config = dict(
    num_hidden_layers=12,
    hidden_size=128,
    n_experts=48,
    experts_per_token=2,
    d_expert=64,
    d_shared_expert=64,
    hidden_act='swiglu',
    moe_layers=[1, 2, 3, 4, 5, 6, 7, 8, 9, 10, 11],
    n_empty_slots=6,
    router_score='softmax',
    normalize_top_k=False,
    routed_scale=1.0,
    balance_loss=0.00563,
    balance_bias=False,
    init_std_router=0.00746,
    lr_router=0.000844,
    vocab_size=16347,
    norm='layernorm',
    norm_eps=1e-07,
    tie_word_embeddings='early',
    optimizer='adamw',
    learning_rate=0.0025,
    beta1=0.95,
    beta2=0.99,
    max_grad_norm=0.5,
    batch_tokens=65536,
    max_seq_len=512,
    train_tokens=280600000,
    max_steps=4282,
    dataset='wikipedia_en',
)
Below are experts of layer 8 (counted from 0) of a mixture-of-experts language model. Rows are named router (the router's row for the expert), gate (a neuron's input weights, with its number), up (a neuron's input weights, with its number) and show model dimensions 0-127. Each number is 128 + 24 x the weight over its row's rms, rounded and kept within 0 to 255. Numbers have three digits each.
After each expert's rows: a language model's description of what the expert responds to. This comes from a sample of Wikipedia text that the model never trained on.

# expert 30
router:165152117150141138138138157163161105125110140106105090092091088114081107149150178141154103130131127105131129178133134104113106164111154117126114132134153138121147162139129159119115116140067156159148145163164156165148149144134092117123113083137095133143108145084166096108142123137113134138122143124112137165135110115145133111130102129131100102115179106121123102134143143195119090096093
gate1:084123128111123128122099156130145126153143159093098131159137171078140148101126138178159146100128149156145175095113124163131125131156134139133162118064074116117142119138108092104125144174125129128128120164095071131164151131149134134094178104143129146120112116127136125160108125136144139134160138127159154128105088088060128130128107081119130113145115137147118130134105130132149121092158
up1:092145107126138135124116150120146109140156148107116112120128132103102150131156174147157126087091133114151178135118090131122128180141162132065159097105107155133150116141121162110101098177098128173115131149161085107193144116121076105086158127120131130128117149099109123117087165129132145161099112114170117128112129085144131160139132093125105129104159115104110116147137138141127130129125
gate2:108127143168113187110117103129151138136164116152113116148147143129130162131142163177123118136139163132157112146066138109129132195117143162091121108096171117138171144128118112149131103120152143140165144116128186153093129110095132142126133103098145131135128118128127119142171134131078145128129137101120122127100150121138133144136103123128122054144105071082139101121136084124102117123103
up2:152097127111096124103176143115094173144109129141114129174133104125147111133117120084140166155162102151137116142126122129128148132107139161133150122083165166115133162117129099133110128110107124154082141099109144112144134134102130100101135124153131112159102112112165096146119177076121140123150132116121137110118142123093112148094128058123107137161182135172138149106118114130172191143117
Description: Word pieces of French, Spanish, Portuguese and Italian names, often accented, such as Escudero, André, Rodrig-, Guillaume, ñ, é.

# expert 11
router:120076114128137086129117146105171134115135136120133142099167138162137121113135133133093141099094106123083108101080116087183136086139113109160102141148123133128157175145148062118094124142134134126079127094151147112089141142105160089133109137146140153136108144148114111160137173126157152122112121167159146146107136129112134124121155149124164117149115183127122097130160121154093102131115
gate2:106124139115115126159111173132135123126126105138153123109128138166120130127117161127153170102129111119076107099118121116110158109103095104146125118135098114102120120157144106120103075110110089088091147104113140123148091152129120131138121148115072178142120166134100112149086153138149161118142121144147154164136187171074188165136124137122152106148121148108110114139134147114078161120116
up2:097127142103099125129121179131151134102121114128119108119123127144128144111131167137168161110104088136087120123101136111088148108118093101139109123137102127118127134193171094132092060103109111091107138118125146121131097133143135115158130166123077163139108144124102111145111144154132154140163134117164166145153183141070169153132125121133134083131121159118126132133141136089088153133139
gate3:094133109154125122124159130097157148131143133105146143107139124150050115130151109158143116108154098109107075111093141130138123139147127098146143143145101137125135160182164124152137101086184134137107120116125092132130093143083098120119116135087159140122149153132109146128118131183134177144110178131087153178108132125118129132148119124147120090117099107129108145140154115131115139163183
up3:131132127160117124152119121128143120126127107112141108112117132126202156126115146078108147135085151158153179122142130151115142114082096127115106123105154125174117118137116124143120120130071150150142145148156147134139137150182151125149146131173095135133106108119122084119135138102153111112171088116133109086151140144141134113130119126080119187129130126141135115087124107111132096100045
Description: Standalone space token just before a number in prose or tables, after words like approximately, July, cost, or capacity for.

# expert 0
router:167163127160157144115124139134127127142141156158085097110087107129107125133160158105097114137139136166143149158146088146097102155127087132101106147121127132108129144125134135100125163101114123152140121102171119062138128138157096109108145098153121132107131145089176140082144169137108125147116133115157111143102097130182150110100139148110115122087176129118143150147178134172134102096123
gate1:146134124123140112144151106127132121114147098122086141104155126166086156138115134131152141109121130127131125153139105103138148184139110065137147152186170125156153143109109113102139127100090133126094159082109107131144128115118132123117143087135136093092142101109164145112150159100093144116121121088163194127123137160145098146149174100126112087131111102114107114119149145127100112141186
up1:135169105137142136138113057114149154149134153106102157083133099135098122139168111119096169138095161160166148168131116144113111152120098082112138143137151156150170127095116161145123137120117114120108135098115086152159108115125099142108158116144133111137164117099133159121077161104107167128166098119154146095121124149139118098119177127092119112150129102113150139106143119114108128154169
gate2:143145158160118162102177092086149133127128122149096110111137137113152124177119104110151113084150132075110095137136152147150160118117124161121122133153145090092107118143089102119117098173170103104179137132138118110139120150152117141126087131157147123074178155119141154094115127141107122155088125114161124132114105123099114172131115109143136102105134128107126135148144148117129086133073
up2:113101139093100103141143138141126124136109101097156156139129146095082130076125146152141110159116122162168127100128129072139105140168151105133130157107113129152119133139172131153140109101121166154118131088120095136134124112125163077128169136097110144163088065166094113149142094100114140093147180138121155122135149090153146128150122116135122113129146166156104150104124113144111147118160
Description: Given names and name pieces in lists, credits and sports reports, such as John, David, Tim, Mac, -ie.

# expert 43
router:133109110152139141125113130139088165093164115147141161133079139058105154112125166163159121126137127098153098120113164082156115126165100164081143157179100118142089141115087117150154135165116144155122158148099160154124091111141168100112107107126115116136126128116147100148138131146127140131123136107098124085122138104116100110145136102124109145109122148113121167135152084150155095147148
gate1:107167119138112130125146151115153128165095134100155098085139122147141110140116182105137126090102104104079151166156139176154103134130109162132125166102138128136131100140148065124128139114132149078114127127107153121134122202118149157117141144169105089121097113086159157139130107174152133101129120124124163137132124136138120121127130149115125109168144110167134103100111145069125125111124
up1:112144112145128151129125166141141138155125125062158169149153135102118104126134133127166147141093152105133095135149133148138099154101136140113130147123141090151087106095109128158123178125106129108108066091130122172147105137091155155080081126177111147159100151092149127175109151138147147131100123108128113123136117112134120096094122135127139173126118078151146105117107108139148135162153
gate2:115149147112133129119139133152123121113179153138134134055131055143150132175156162131079120119168139131138103114128138112133130104156139081146108141144103138107141129080130127135108207154130153097123066164139153142129150137103130106121106154165127112130112134119115160104121177128096143081133119136131092138145082096128120137136139113131166142124135146115157116150119117126099139114132
up2:146139149123126116152138154137126087151099125133101140188122157116130070073127106104138144109098097139132142144147120137127114114127162133122144129124146174139115155158133153126196051103129093131146156105121138105122137097139111157156158090089142153111106127123142101125132107100124087141132124129108151113113167167129148159109109127152078106157119100129110139100160135131169114126094
Description: Abstract nouns and their -ation/-ence/-ment endings after the or his, such as role, management, determination, and correspondence.

# expert 39
router:148139113117145188165142164087135142114111139122131155139171118159148137132095097128119149116093112147102166105142101114119149164111138172155161094149076092134148126132115145141101113118139108139142139079122082138146131176130080160142082087106159150135120158135113169176111168127124132120147143093119113132121120132107131128122128088112157177103112126126133131128110113082118131146105
gate5:108134191153159123106125106160084136128128117150096141155114145125117140112148143131159066098133089158171105152150115143150131136173136135171091126103170128145103124087158106123138113135141124151154122115144133142125154145099114123148182122133060110120111126092144139113109112115115119108133145136132123095181137160129116115171093165161153118093106135115128175109110130141104108127100
up5:152120145132158158125144122127098152137097144138111157143146131155137094118139125158169101079090116135159121140172114125114153161129149144168117091079116074144109145095123123131119128132175086172130092100158117151148161167098115157152133117118124100144111142110145126129093134126080146127175145136142118125168121150115120120130089152156155142101105112137090171121100150098091115112100
gate6:155105123127157136110143141122093118141115125116134147126124167103134113129120136085106139137133116149109119125167127164128097094140103147129141120117129150147137136208130144094118154118085134127121181130150153090137124167139094152136144109147110127128129131069134131076134141086151131126135110115120111116155110131195140120106149096161093163072172092134120174140119098107148133124079
up6:140110122092141105122164112160129094107178128100113133136097127096134127141147142081084148133141124150130094172137155177112095075125108158086139125138121149121091191158121138122102139123086159133111139123136167127113133124142101135164164110158101155144113143080131156066124122113143099147132109112127134137141107126194125141155138137145135120098146088127138154122140120113122154106105
Description: Closing quotes, parentheses, brackets, semicolons and table bars ending a title, quote or item, such as "Detox", "(46 m)", and "}".

# expert 7
router:114135129146122148110138161121135104098113085119111146104131115115129184138082130161141103154135163129099140096158135100163142105164134158131099118121137106152097132113113121143122119101164136120125153130114170136101092126104172113118114098082120102156101099169154148150171133124089100148123161129123134074134116145169079155103151113166100129106139109176137123096112149173125141112152
gate2:124145131158120075150117122138139098123106106098143171132123132116088151143101122138171145112100107123107141130138113106168109129188130143161151117159112147107157097124126124117137177132144086098179125076147159141123133150124113128133163140096133147136157135093131144123162170153135098148126081107131125120143127160128116133137120171172136133164085121103115129115118181127117123188084
up2:099127146105120106146115125138116101088145144105156169106149123136126107170119151194117128156107092175109086111129104101104132130130120157155124154147109153122156130134096145137162148124134114093092131108121130155111154112102111138124113114128120090172124125130114101121125128148126130071140166120125134135123153139101127114088156147195156105126195140075117131137117112098146163181125
gate3:129124146156153129111135156068116088131080122127113141127148130151139157196092134106152172159093171108140138075143115110085080107153144123145146149135128160132167109092112117128122137114121099129128113116157130128128116165098109129157104124089065132132119151102134168138142162144113151098133108134132105134140101118141149110130125133106128163157166107138178115131094142128134105127081
up3:109065166133092138144149105145189143077158130115150132114166126137124114138121110113082098128115134137161128107138137135140157151077131139098123163107132124144155106154138151123147100083146146139119138111085104105105109111139120131143151079135137092155127089173131119130112071128123133150136162138166098126103140121084124106102132105105132156128105142143135125136149125082099130087175
Description: Main verbs and verb endings just after a subject or auxiliary, such as used, played, wrote, sold, and is.

# expert 22
router:113120140095158167173114087108115133158115168154112132119124104087093101116161149138090113166123146160136140144142117136110101126157117118136094151102162152100159170126140138125181174130090129136113123116080113117139180159090126149140146123135138141107108086087145119103123122128178159124147090123113075120136114133164167112119131145096122078138115104123125148128128101163131121118136
gate1:133124111162153126128110122125120107129143136157141138164135088081095138103101090137126094148135174135112142185080123140102080100073131126120103120137148163060153124125159142137143154078155141144144137154080127150126141172088152144095149104117118160136127090149133105083141160105137154121137124090140124138115123130156125139132107118144118109140127161153154120174132145122111137128088
up1:123110147141145121106098148137141116122136159099129144118163121107106091130132138139148151125131112161121164070166161150130135151118142186155128140090139143109147131134127137099109120115116110133071144073127166104128126151095157125126094124104188149145107119140142104115118101142119122095123135137126092100130119081146149158119081194101137136079100134144139086147121162123145116085154
gate2:117079168140127128150138121057093151086120140170138148118100122109136185094101102134122158128147151162151148110151102149141114109142141176121121136149112120158138081123137073142116137148142136125119188074126125132114130084126164104082134136132125148140144123128135125098144134148124086112175117149157147097101100146097157134143109129135132092119100126147112132122101135117146142088111
up2:107109160093121143130175106089138126107111119145136154163119083086143160092106124111110173167119126157153150110134132125130102073117162152112144151132138142161122114111188131153135156102114133125112157124107146152123157098080138077116125148126148119108147137146132134124137121142151155122159078135104151086116115138098156134151113137125119095115065123170111112154092113109143169134141
Description: Pieces of English and other place and club names: compass words South, North, West, plus parts like -wark, -field, -ampton, Birmingham.

# expert 37
router:104165135157121147112137158126152112118110115158133093134130125098122143149079138147140081140101140162149133128137152121134141111118120157132112170107170141138102161112099107126123142113108130088117097120100175127077090133105158094126155134108076089089114149145188128148152120098132111169132151135141135111159119142105123141132143152187101097163116141158140112097116178148100156139130
gate2:117137151123125108111111161143159128204136108134119100110148140124104162125123122134142128104160098148142142094094114135141125156135125097191082133104128186116135106116104112128152115122101167096144101132104144110150163129159110125113137086170108145079134153157113105098142161124156150151138105094173135154116141144087154102121118083126126131113121137143141091093125149077136119153123
up2:167144113103127106122154124152105139113111094160095123150107136146133079112121122078095130127141126115128115141171113128115122110149153164106133128154115112106106130142147092103078119118115142177151125198141112096105107165146109136113133148068129095144127092082137123141106130151147126125133167132102150169155103121142155154159065174102144140127139137089126135138142163125153119151117
gate3:101141136184105167152129147168151132116106117141119119159119120127151114130112170172129140118123066129096135154096120108131095096151098104088177137139131145117094164132137099118160142142133110120143116116117136138140101124146135076140127088126106118101130143135124114160133137122142182118145102093184110162164159135106128156176141126128153110119086101122086147175120119142099119091135
up3:078150114171123155140131113076141132085161099114107130168157107132169144154074123152132153125118127086145147106092147142111118161129105110129172132125150094095084136137158099135132114134135117113145139115147112102074100141077140110158125152179122146113136159137133144131119122120130169178135096127106128131141165134124128121129142158153104108137110112107112090163135107088104089113149
Description: Modal auxiliaries and infinitive to, and the following verb or its first piece, as in would, can, in order to, to forget, caused.

# expert 8
router:177100143119095113165120146134144101149149107114105144133150107146134135101163097122145110095135108122148092117164109144095119155102144154148137100093113121081164114163136139124112107140135116156186129099155109112127156156176099127161118070152168110127151119150107129131140088100168137130133121160110134119113117169146152117104111086100134125069153149102144129138155140132144166119099
gate3:142146127196086123138181153115146105099144104134100103157119124115113111136090145141143110134118153141126161175157105100129101132166129128117127129123134149124130131136121107108142146108123140147151168103148127111113080152135114137138135096095149163119144142089172130100113176145094133122121096122111134127169162152124060098091178130136184143107142096116121139130120121113079149121161
up3:101133124105172134095105145133083145130114126141145149109131187122112116115127130095112178113107127105125117118092146122153104115115086117150158153151121131171112134114102119149129142141116134120100134154118138129100165084111153107090112147095104089167103146141117112124108139123146123080134178150133098114088147101094151197153079119130128122174136126152128175119139130156133101170119
gate4:112096174115205125118134127120118121131153091115171132103101127134149102141141135081115173117118094119131131135125105106130127126099121143161113121111137130124102123138141097074126142134140171139121146131167130121118151129129097183155137131108140146110131112120146125122131083101157110143174141160116130178165116111114103123167106157131127151120096148128126185138186096133077129121178
up4:123159105132090129132134143116098117131109164169138130131137097128103148132129144158145091171159111164104122148115134159153092151146132126105133161134123140125171147117084164127159110126104100114136092134058145162149099127104170117111126098118127086126149138111136141105142151163140162105118117127133132107102126134122135120088169103122128104158119105156125125124080165132203108136071
Description: Commas, and, ampersands and pipes separating items in lists, author citations and taxonomic names, e.g. Hampson, 1910; Müller & Xu.

# expert 44
router:113123136125101150072119112122107148125152159144171135093108121152144109091148129147112141092113116116144099140154132105139138116100081085102144109123138130125149126130166096148091100136148084107111101107128083125181141178126130139160165121182153127158145139147097115126119105100171152107140144116131119094149104128088147115167152143127116148109154123153087115121172145112130096122180
gate0:133114088115175130115158115102141173128153107064122183155130116145177121146106156115117122126130126158125091143110110100169114093111128112161104179096104126144116163109142128128124119126136127131125091127141144119053130091116087129136125139145148148139124129141170113141115103122147153088080137101146111090100095118166141124138145125121141108117149145155111107170159098138151087115128
up0:108152136149121187109099112136089113105150122148165135115091117131144143073102127130105177100136105176137139162110124091118130136136080093107152122187147128127185130128149139124104125145141123142131140106127120123180125147144124146160141131081124106101122141119095127114109133138152141128158087126164106157160089122087071174162137157108108110124126122143116136096142138114122122093124
gate1:147161118149180091113106089122128071144162127123124093116146102133164162131109172149195096114143122106141145154170145125141113136101154108156153099143142107132133120115120122116108093124158123149114088132106177127130075148141104119120159092144112106118138160132147128156167107100141123112150157133104169093100126120129132123142120154119136112161147133173132152138142095117111071136104
up1:150141120185147117130141124141103097132159091123133127131150143128129189113110101152144073097181110098106122145207127131136159155113177137110161101156121111161131136116145139105144098136141125139137121089079146104110102147149111104095103108148128102100148140155135134133125114122115136100151173128112137107108116147121101146167135179107149116155129126146123177132118105160134087112120
Description: Table cell values like N/A and time or score digits, plus adjective and nationality endings like Iraqi, musical, American.

# expert 17
router:155130128097148112091108103151097135146140132105161114160120166119142166103108160105100116147177079134125100150109122146182082142142096093129133145128155155108130118154146122150128129127121129137167117157131106112118122080172151139081146142106153110096128128143098093105157086135115136105171100120130127125125112154099092178148091159144099096130142170143136147116130145123121149086147
gate1:169139106130132116122138135091142141153091064125110161124087167139132127106116139116112171118127139139138208153134100148094131134140107140164119122117145125159129124146153101139098149107102095133121137129160112071097119196140102141105133105139147160125164123122109104149160145093113107190143112140132123130130128157184122111117135127109106152101122098100134082143128110137114122155116
up1:170113117152136163120136128098140158150085074128128137111099126145128143120141104105136162129143130084160152162141089125085129143096151156149148161121128152155099103148142097125092137126154114134147166156149105101148135153114078124100108123142130125165175147118131081139133156114108108169115154091098122144147122124143103133139144129150109140127136114110146082172100178170093130131172
gate2:147125119107103112151119140143162130125151123135156110160142141077143127145152094148117089105151146173109132087115107135188141096137129107116118155160076117184145119114137142110141146123126125082117118131124141121115112101159181123114154106118152159082059101101139103094141136160124116100152090113092104137142121140115092125141106140122153179167112127125123122168118132112166116143137
up2:112112112139113123127097142108198148099125138161153117163129157101135128128133073153119108135138125143091161090108111098155104097165085094143137149137126167145141134136142132124122128102120121090127095170109146107124135101159182138136143126119146172104065126131142083098132127149097141121148105110099127139166107135133116134106104127098132167194102151117119128186127133132148134133131
Description: Articles and possessive determiners before a noun phrase, mostly a, an, the, his, its, their; also the word piece an in anger, anonymous.

# expert 21
router:146154125152098180120150179136103099103132110146117120118135094109097130151135166081154124090120158078143116139123121146094105154095111121133114111145102110151123122158164172077091129149144148156110135123186117165129162170119109132144121101142103151139149136084096112089125133134117135139108113118086166122141153140117142144101140157103085137115140152152166110132119124152105148149096
gate0:110148127143081147141163123116125135126148124147085113136130138185137123116139097134126072127134101137103096110112142096112123136116158128110165140108173126109133102131100135140126157110150103162109149122113139153092118136189138169184154151147122132138072128112078123156106144133161108112164105120134148147143122127159078107128112146155083091108097112163125122135126145103132175142170
up0:134126153111147081148092129135130136154101139166154145129110144160145143132111140124124157098119127158144170122135107176147131111182124144152089125136100107174111153137137119105182133146134115081132123159111169095156108096087176098056114125097141091094133107158149125115145111089120147132126143137110118130121148128089163148128156119112148150129113130142122129066137124132129134124085
gate1:114111124124117116118129130134123162108129087109166111142141106169089136103119134176167129132159120120115111075093133070121128154131206119105133110137130119115139118130123119131121120151174109141134129157130132118174111112100167140117119151084127120131119131127118139131114096172133149127135199159102126136086133097100106136134109102187093114141151137162157132137139120092130108179158
up1:141140114119113144124119140148147133094116101110149067135147069143118138128125133124153114131113126109118134095143154113097158144108169111127124074138126132139190101140149134110119139165169106136110121145157117132183137143077145151143121178115103150140146127111102117134101092121104142161133144118119153128106125120090144137129137086152076157164149160146162123145136095092133102188166
Description: Word-piece endings of non-English personal and place names, often in tables and lists, such as -ić, -aki, -ova, -elli.

# expert 28
router:167104110112114152084148162119139169081138119110157143147107110107141107136118147124095158116111116121124175154117145176141099124127152091143097102100157082130110126116159146097132153146127137175138094112131138128152146154117171157171112120142165101148128119133126124122148115091127151109139101152173123143095136105132090098162123126160149119121104102176087121105098114103149159094093
gate3:122127118112147119163119146140160074097109125112144116103139110103124087116097110192113127164092125160143147108126141131133124144048125170168125151100130118107170124215090120136131105124126118140129144124086146100125146133148180125117174150115138100130156101168127136088135113119100118147132115149146128188130119129120150156143145118126108112100142149136122136116110139137140105148112
up3:126124150152137134121130105135090130127133133158121147126126162167100154117122145078150088132165167112170092136148136095124148135155098088094148135157133137132154120111067126179101112115134176152123150145124128146082114107082076101118111150111093114158126140114162113134148165157154130119126125122100131078155136116148167128108120106153116105096168103126127144100148147176133126133158
gate4:142135109146131138156127166130159123155079057107129147096116142109103143143126116139122138140133133108141123124098151134120106158117112115131156111112116095134090129131121121099101145085158116153160142119155156134135167161159077094138103071138120164124107104138089138132092196102121121151117095133120141150135181175128099133097155139145122124128100137121134133157146142160129126187160
up4:113132128146166163131093128091118115158106112104168120075117122134167162128115103067150147078107149097186113116107146122110186126149144102125135116111113119122096127103110118097111144079130096144135118110197077126140127156139123119114155117142154122155107100131146177150105159124145139156099137147133156146123117128120120127131123151110124123115135149167104102172164119145127122159147
Description: Final digits of numbers before units or in parentheses, such as 240 km, 207 lb, 4.084 mi, plus unit tokens km, ft.

# expert 38
router:080156142156149111157182149130103103161083121111115163138142169133134126075138089141104122107137127127121097102122157134170136086123152118128176101151137123101143144109160136106142131094134095097129120144147096122104149081130096148096143134115151146133161134157089137121097145156098109125111124185099126131161129133119161173134146109116145158136140110139097135133133169169102157152146
gate3:110144117125134143146127136101128110154121092129127158084099152107099104139105124195087129144117121124106119114110137140152118118121146147097143099120156113132123172097128070124121117120162118160133096151161096146134118146161129152109127102119170082164131142142181108099179125113152116128078117120106131105090153131148134143122136092109161130135192105169096134094138093146146112108112
up3:118161130141123080099128130084150120132133088137120130111134146143114116131132112160114147143100175133140105105118124150103160128120140173117145103125099110129163158082128082146130113093153128165126092123147108154166120137093149159141136128127177125158163149163178142118145165150151140132063111162092162102104152126106112139132155111110135133153186089100107118142121121148154116109112
gate4:120138130136104166111146103119146123098104122117079127160154106093081139153097134103144142154145147101162111153104104127104084140182127147100124138091157162102154131159127141134112071145112145168151143096123153102104118113123114121109114134132133138119150088122166141123108084112134124131131111159138178118145133144152092157117078131111124118084083147125142173154157140095126117098090
up4:115136120170134157135134057112114107141134122110096124160135145153139110123109116105141120160099151150134159157132116102134118128150095084135158101132133116109148089144146150141084086136108149194152133128142112120125154135124114128113157169134137115154159103154138177167115088099133166143110108133110180112165152139147095131103130109130125119097092097091136139124083137090168155134143
Description: Line breaks and paragraph breaks ending infobox fields or paragraphs, often after a closing parenthesis, plus following list dashes and == heading marks.

# expert 23
router:115116118138124165099141108133080152117116053137116116123137177112112146122114200176152139144145157105105117124137156131125145141136084127089159128152089132137095131121100104150123139162146128157121138170166141106138114121164125100104134136117166120154167137081150120129098131106085126124099147105077096111121150124118097119146079124132140141122112139111122146146154116142166085130137
gate1:122140138096162124142151101081126140128098107142102106096103120160144164132134177144139136140168107155102155161122108046113100130205102136117139146158126112133138118155111133142102137134111094123126099127145132122101091163167114082138161127140131138115120122086173121143099159125091130127115119111109121114110082170169108135135110114145162121119118123114123136131119171132166117109107
up1:130083137109098082131130152146162091157126118117161137132128140138121095116128043109129108128097140130146117118140120163141153133078148145144105139111106152137110130145140131112126112117176169128132137124094166127152133108123186149117086146094132134144124123140101128115145122148175150142150159149154121146161165053088145116131121120125080132103116142132105136158154082106125135159135
gate2:110142144112108115158147119110144168158134135110111134154152153150116123137098094116127088181075130130119124096126151096133126161128131141143159091048125110127136138114117151120122138132143132124116157103121169144126149147142103140178189164108144104109109138163119141115097107120162102137086094130098106140079133094168151152097128108140116115137136087180142125105138133107133121130086
up2:140105142089132144149108146135128104119143153158093094099106121103179103139127145092090084075170100158105135132126112156167134087159120148151087126143156151105135153174116135104167102107107133139149106107108095093107135154111127110126084109148088135125130110114135114132157119126160137086165162154191135131140099140135140139137122129140143149099142178131089146138149113130106127139128
Description: Nouns for people, roles, groups and works after the or his, such as player, father, album, director, creator, and nurse.

# expert 2
router:145119164149148165132163092128159111120109132149148119104116085144077114141149167151169131155128126132148117143132130135098100145143167160086078106120153136089152150147137136102172149119117119161122152132151151166165158145125107085107098088128091105110145113081120106111159141118143134144142096098083164147117142154140169103139098095111115104141108120144156133114098096138112129105138
gate0:119102139103123108090128120130100140134107081163144113135127130151140112127135118137130110088122127138119147071121142158150130103146144128131138157144112147125116144124090175136115142145084153103108082158140108129187122127112178125156127086133122109119164107134090115162080164137122097115090098138135107129111134181171127143168118116118147140155119068158113164138096127097148116137176
up0:110145125132136145180121153114129113129154108130109135115104166125146167150140102113114130118142103113121144158144130139118146140123071109144116108122144077136142124114115092147144114122137143163173129102120124079101126126150108142109138151128124131111114139146154175081167076124128134153137182110116143156125097122161117165074126157138099111110146201118100116155167166112090150090106
gate1:119128108149142137146076122108147140158120107120143147177136122114116106114143126072149136104148116130193140116143100097133117131173136124098118150151120104088138118096175181159129139070114138172144068124131178135155130127116139106137121099114109173080134155097108118103113095140137110139108130101117135156128107155091150118152080129107144117095147125147139162139110151144129118142125
up1:118130125142132122089166154139148126107152142107089098092128114094126135143148104124158086145132124121179158120132120090111113137146116141090157129120146158140122097137090092135142087106139096119152164137131118135110138141150140115146121069116108096187087115142104106176133133125133133161158114127171127148117139151173123083131138142141079134154148188142114080143154159138123154121110
Description: Word-internal pieces of German, Scandinavian and Slavic names and words, such as -mann, -berg, Sch, č, ł, -kov.

# expert 34
router:096101142088120141096136102105100118097149123088170132138147156146123139141093165087128085173155129106115132141124123103165091124159103069169113141180133117149143100116099131158143134153108139102102132126141151121097105114160155144119145139094136098136138074163139106123137118125131131095164106107168123109133110108114121156179137122147121102121105154091121143164119119113150149089157
gate1:164123156123130134138145135122155108098128086142114089177092129139151133152124137103119120100122132170162150134160126151151115110098105145135075135102138125156150143156110129137137158060120121113142110113142139130088171154136152127158063077127099173123143113140091129138136087141136150137135160142126161091116098174130138089108112121180135096147148118107109137124169130147150105121127
up1:139157117132131157130127125145074124167136155164115153112118142087109148106122104179169138130155133108118125123138140152135137118122120119110149125119124111085123169084164107103164143155099146141133114149110119139159106121128125125111123143141138081123113153077140136135131132119144112130092156136088081136128193093154185141130167108092130148092163142194170097098140133125137130116125
gate2:127147133162147099109119135135133132191149106130123157123124144116099131094096126118122153114119082121150163132142090169119115096115128136107150079102172112164115140113155153155127145091133094164113115176136131125179154138138145157071112118090142130099151129130111115087129096103140144129158112096109142146127101121133083165136136090097150149102155148164092097144161149108129107139141
up2:153093120121117137139099080179113149118155138151145108137120124102135146133117074148157136132145168148146156157089112158137117145105097128091145148182091151108141152126109092141146108194144137067096113126126133124083134125137122092136141172131136118157108130136157128137131072108167113105139133096119126120112120114102146156129122095130138109141120156098134115132184113125110128186128
Description: Determiners and adjectives after the, a or most: other, two, several, same, first, such, and superlatives like most notable, most important.

# expert 24
router:133092113136127102139126130093155083143174136123145119090131106170099156145160119114112145088110128149136124104115095098148147134111105160127104104106153154145157171143148103138096088133149156115103115121157129138102116171170176128142108125131171102158110153130148140167097115134145165144120097170128155161131130168096128105099110136114153126140093139115084091090143120137100118170122
gate2:182130145092116122087182073137117139121104116100134166149152165128152148061106116102132156133107121156122113139121136120144124105101165109142106138158142117115124102148127113138124166147113085135136113100132106087143101130145116139145165156111123138129127127153172164135148098088138109108130132156166140137052159177097151125126156090154100112129127111141128126168131137115113125145116
up2:145109155124133113103150075143138129120120113085146171150162142134131156073127135112116146134095126138116127110121119153166141063113146108169120126122134155147124140139117081127131160131122110137103117118120111114114116144118120099124134155093140158133113152154127162149148132100165118069107107151163155141056159164083169113147134146135109104148087137150125121183139137114114092156106
gate3:077110121153157119153105156092118125128140135127165144130124134166117175119074113180118128116164135090121123154171144142139115098100096166152146104137148125107154118124111133138127094139135125118092112113109130179115148174104102128130099087142100189116148077115124144147131149150133150072150124123107128145176114111136123135099109161126129129115091164143108091125148146132142150159140
up3:133135166114117115111165110165163140121111112116106116158100136108146094120154153099135130160070107157139150084125096096137134143152147073109132170133088117139113139139139123104142153106152120118138139157168131071136109061152141116135138175142157090116105164139137138103107113108144104184142150128118144131095142111124131133127162105136134115157132072133157161128148119121128115081129
Description: Blank spaces and dashes in table cells and match scores, especially tennis set scores like 6–4, 7–5 and statistics columns.

# expert 32
router:156142090144149094170133148084123093160080155097124131122157114141147144095117089115130115127157113167157108137113114151110167174133106109154175126124075146170159099111146125171094117161140092109122120097103099145142174116114119135121088133126156125118125128099109153165152133087122121098105125130119132136091155147129114162127147149085112153102110153101106102125122143117127163118141
gate3:122171115089143124087081146132131149120125104105133100135109105171136154100153164158078103152131171097168136093121112147098125118123140103131102131139139116120113125129129110120140120119084106144095094133157146157151101174085138159105107132139145155177137150143176143131117164143106122128096118085135126125157146124116159144141160132056130091141141115149149151087136130122123103166125
up3:075101131112135136117145126170142126094158122113122105136096151118090118137138163090167195155146138135052167142096166102146119106094053123124114167109146121151094120122120139141110133135136141137140150161157158132127088120179147106119131134138145142116122111145100081089145126122173113112147109129132126116135158132126111117124122097183128133130147117130165112127161123127120135119101
gate4:160156100126102092126138112112135148117183138098149071122141116156131144141160132149109170118133152128110124087103134157102122109102141160132090143105158119105106107131124135128099065151124116132133059145162100117103118145131146098127117133142143132145092123176093120135132156148135096132106144089127150140118132074112133112140155123121133156121145096176148063131172128102152116145131
up4:102094124079133132129129133172102106140129098094128104142115145122104130144133147091162176163110143135094150167129177112147116098145083132111112161139130101102114159061109119150146138102135133138153176158123150102140091179138141195092155145111130139163125124132147126134142136075145110139122093112185099107145152107121129107119131109119127115122141130145135152169122132123115140114106
Description: Pipe characters separating table cells, mainly in headers and cast, episode or results tables, plus occasional quote marks.

# expert 33
router:106164131146114133170111161113154100091097123119139102148151120125135113174090105144096089141120118165105135138122130156125100159094085173126141156098184143074123112150094123134156114106162124129148140125108137118103112150173137113162154134117148081113098137179171159087093122101122143149100106121137147140145104167147113142135133158109118133150132132120110112085107124137134150103101
gate2:140105121071080131121137116128125143116153167157098097163131111123122147102095108120206124111155153103138144148100105131102148132150105099117145097132131128092137117132183144117113108166105114172144120139190103092136157144154141123154103107115105144177122136139116132146145123096160111136107116144103126096091168138102153122165141135153114138138150152121158162120137143172097105127123
up2:123150103112127152168112103120155120104127204112137129173111096143122147143066104112158129129163124125147139141120126175114158152128111118140173101075138152085113125142139147137124106121124074179104113143128117144128152143157136128142139154093122124155090152169090154133131101066124113167115092109111126111105126166117131113111122137111101129153137133112134149102110111171110120105107
gate3:107123146113134139133106170137168111169123032111144094113130111127140159110110136157119136120144125160102138127107137137129162144115143131137110129101106113124110125170143147136108098141148138098136133167125157076135133108114147118088133158113132129067121135134130117127097179152158089166141162126135140137125085156096105130110119133103060145166160116093122152082133113129120125129153
up3:110148123167142145141105125147145138183140067123129102123124134144126133112082107124145148129150129169090125093115116116122120105125176159152142140111117109124117165171138155138108091166122147136134125165125086091110110119122114105109106138135118157091109129131129116115117143144207088158132186112115147116139134156110099110110112139079086134112197129127146129111142132119151127134169
Description: Prepositions of place and time, mostly in, plus to, on, at, through, under, often after verbs like placed, remain, moved.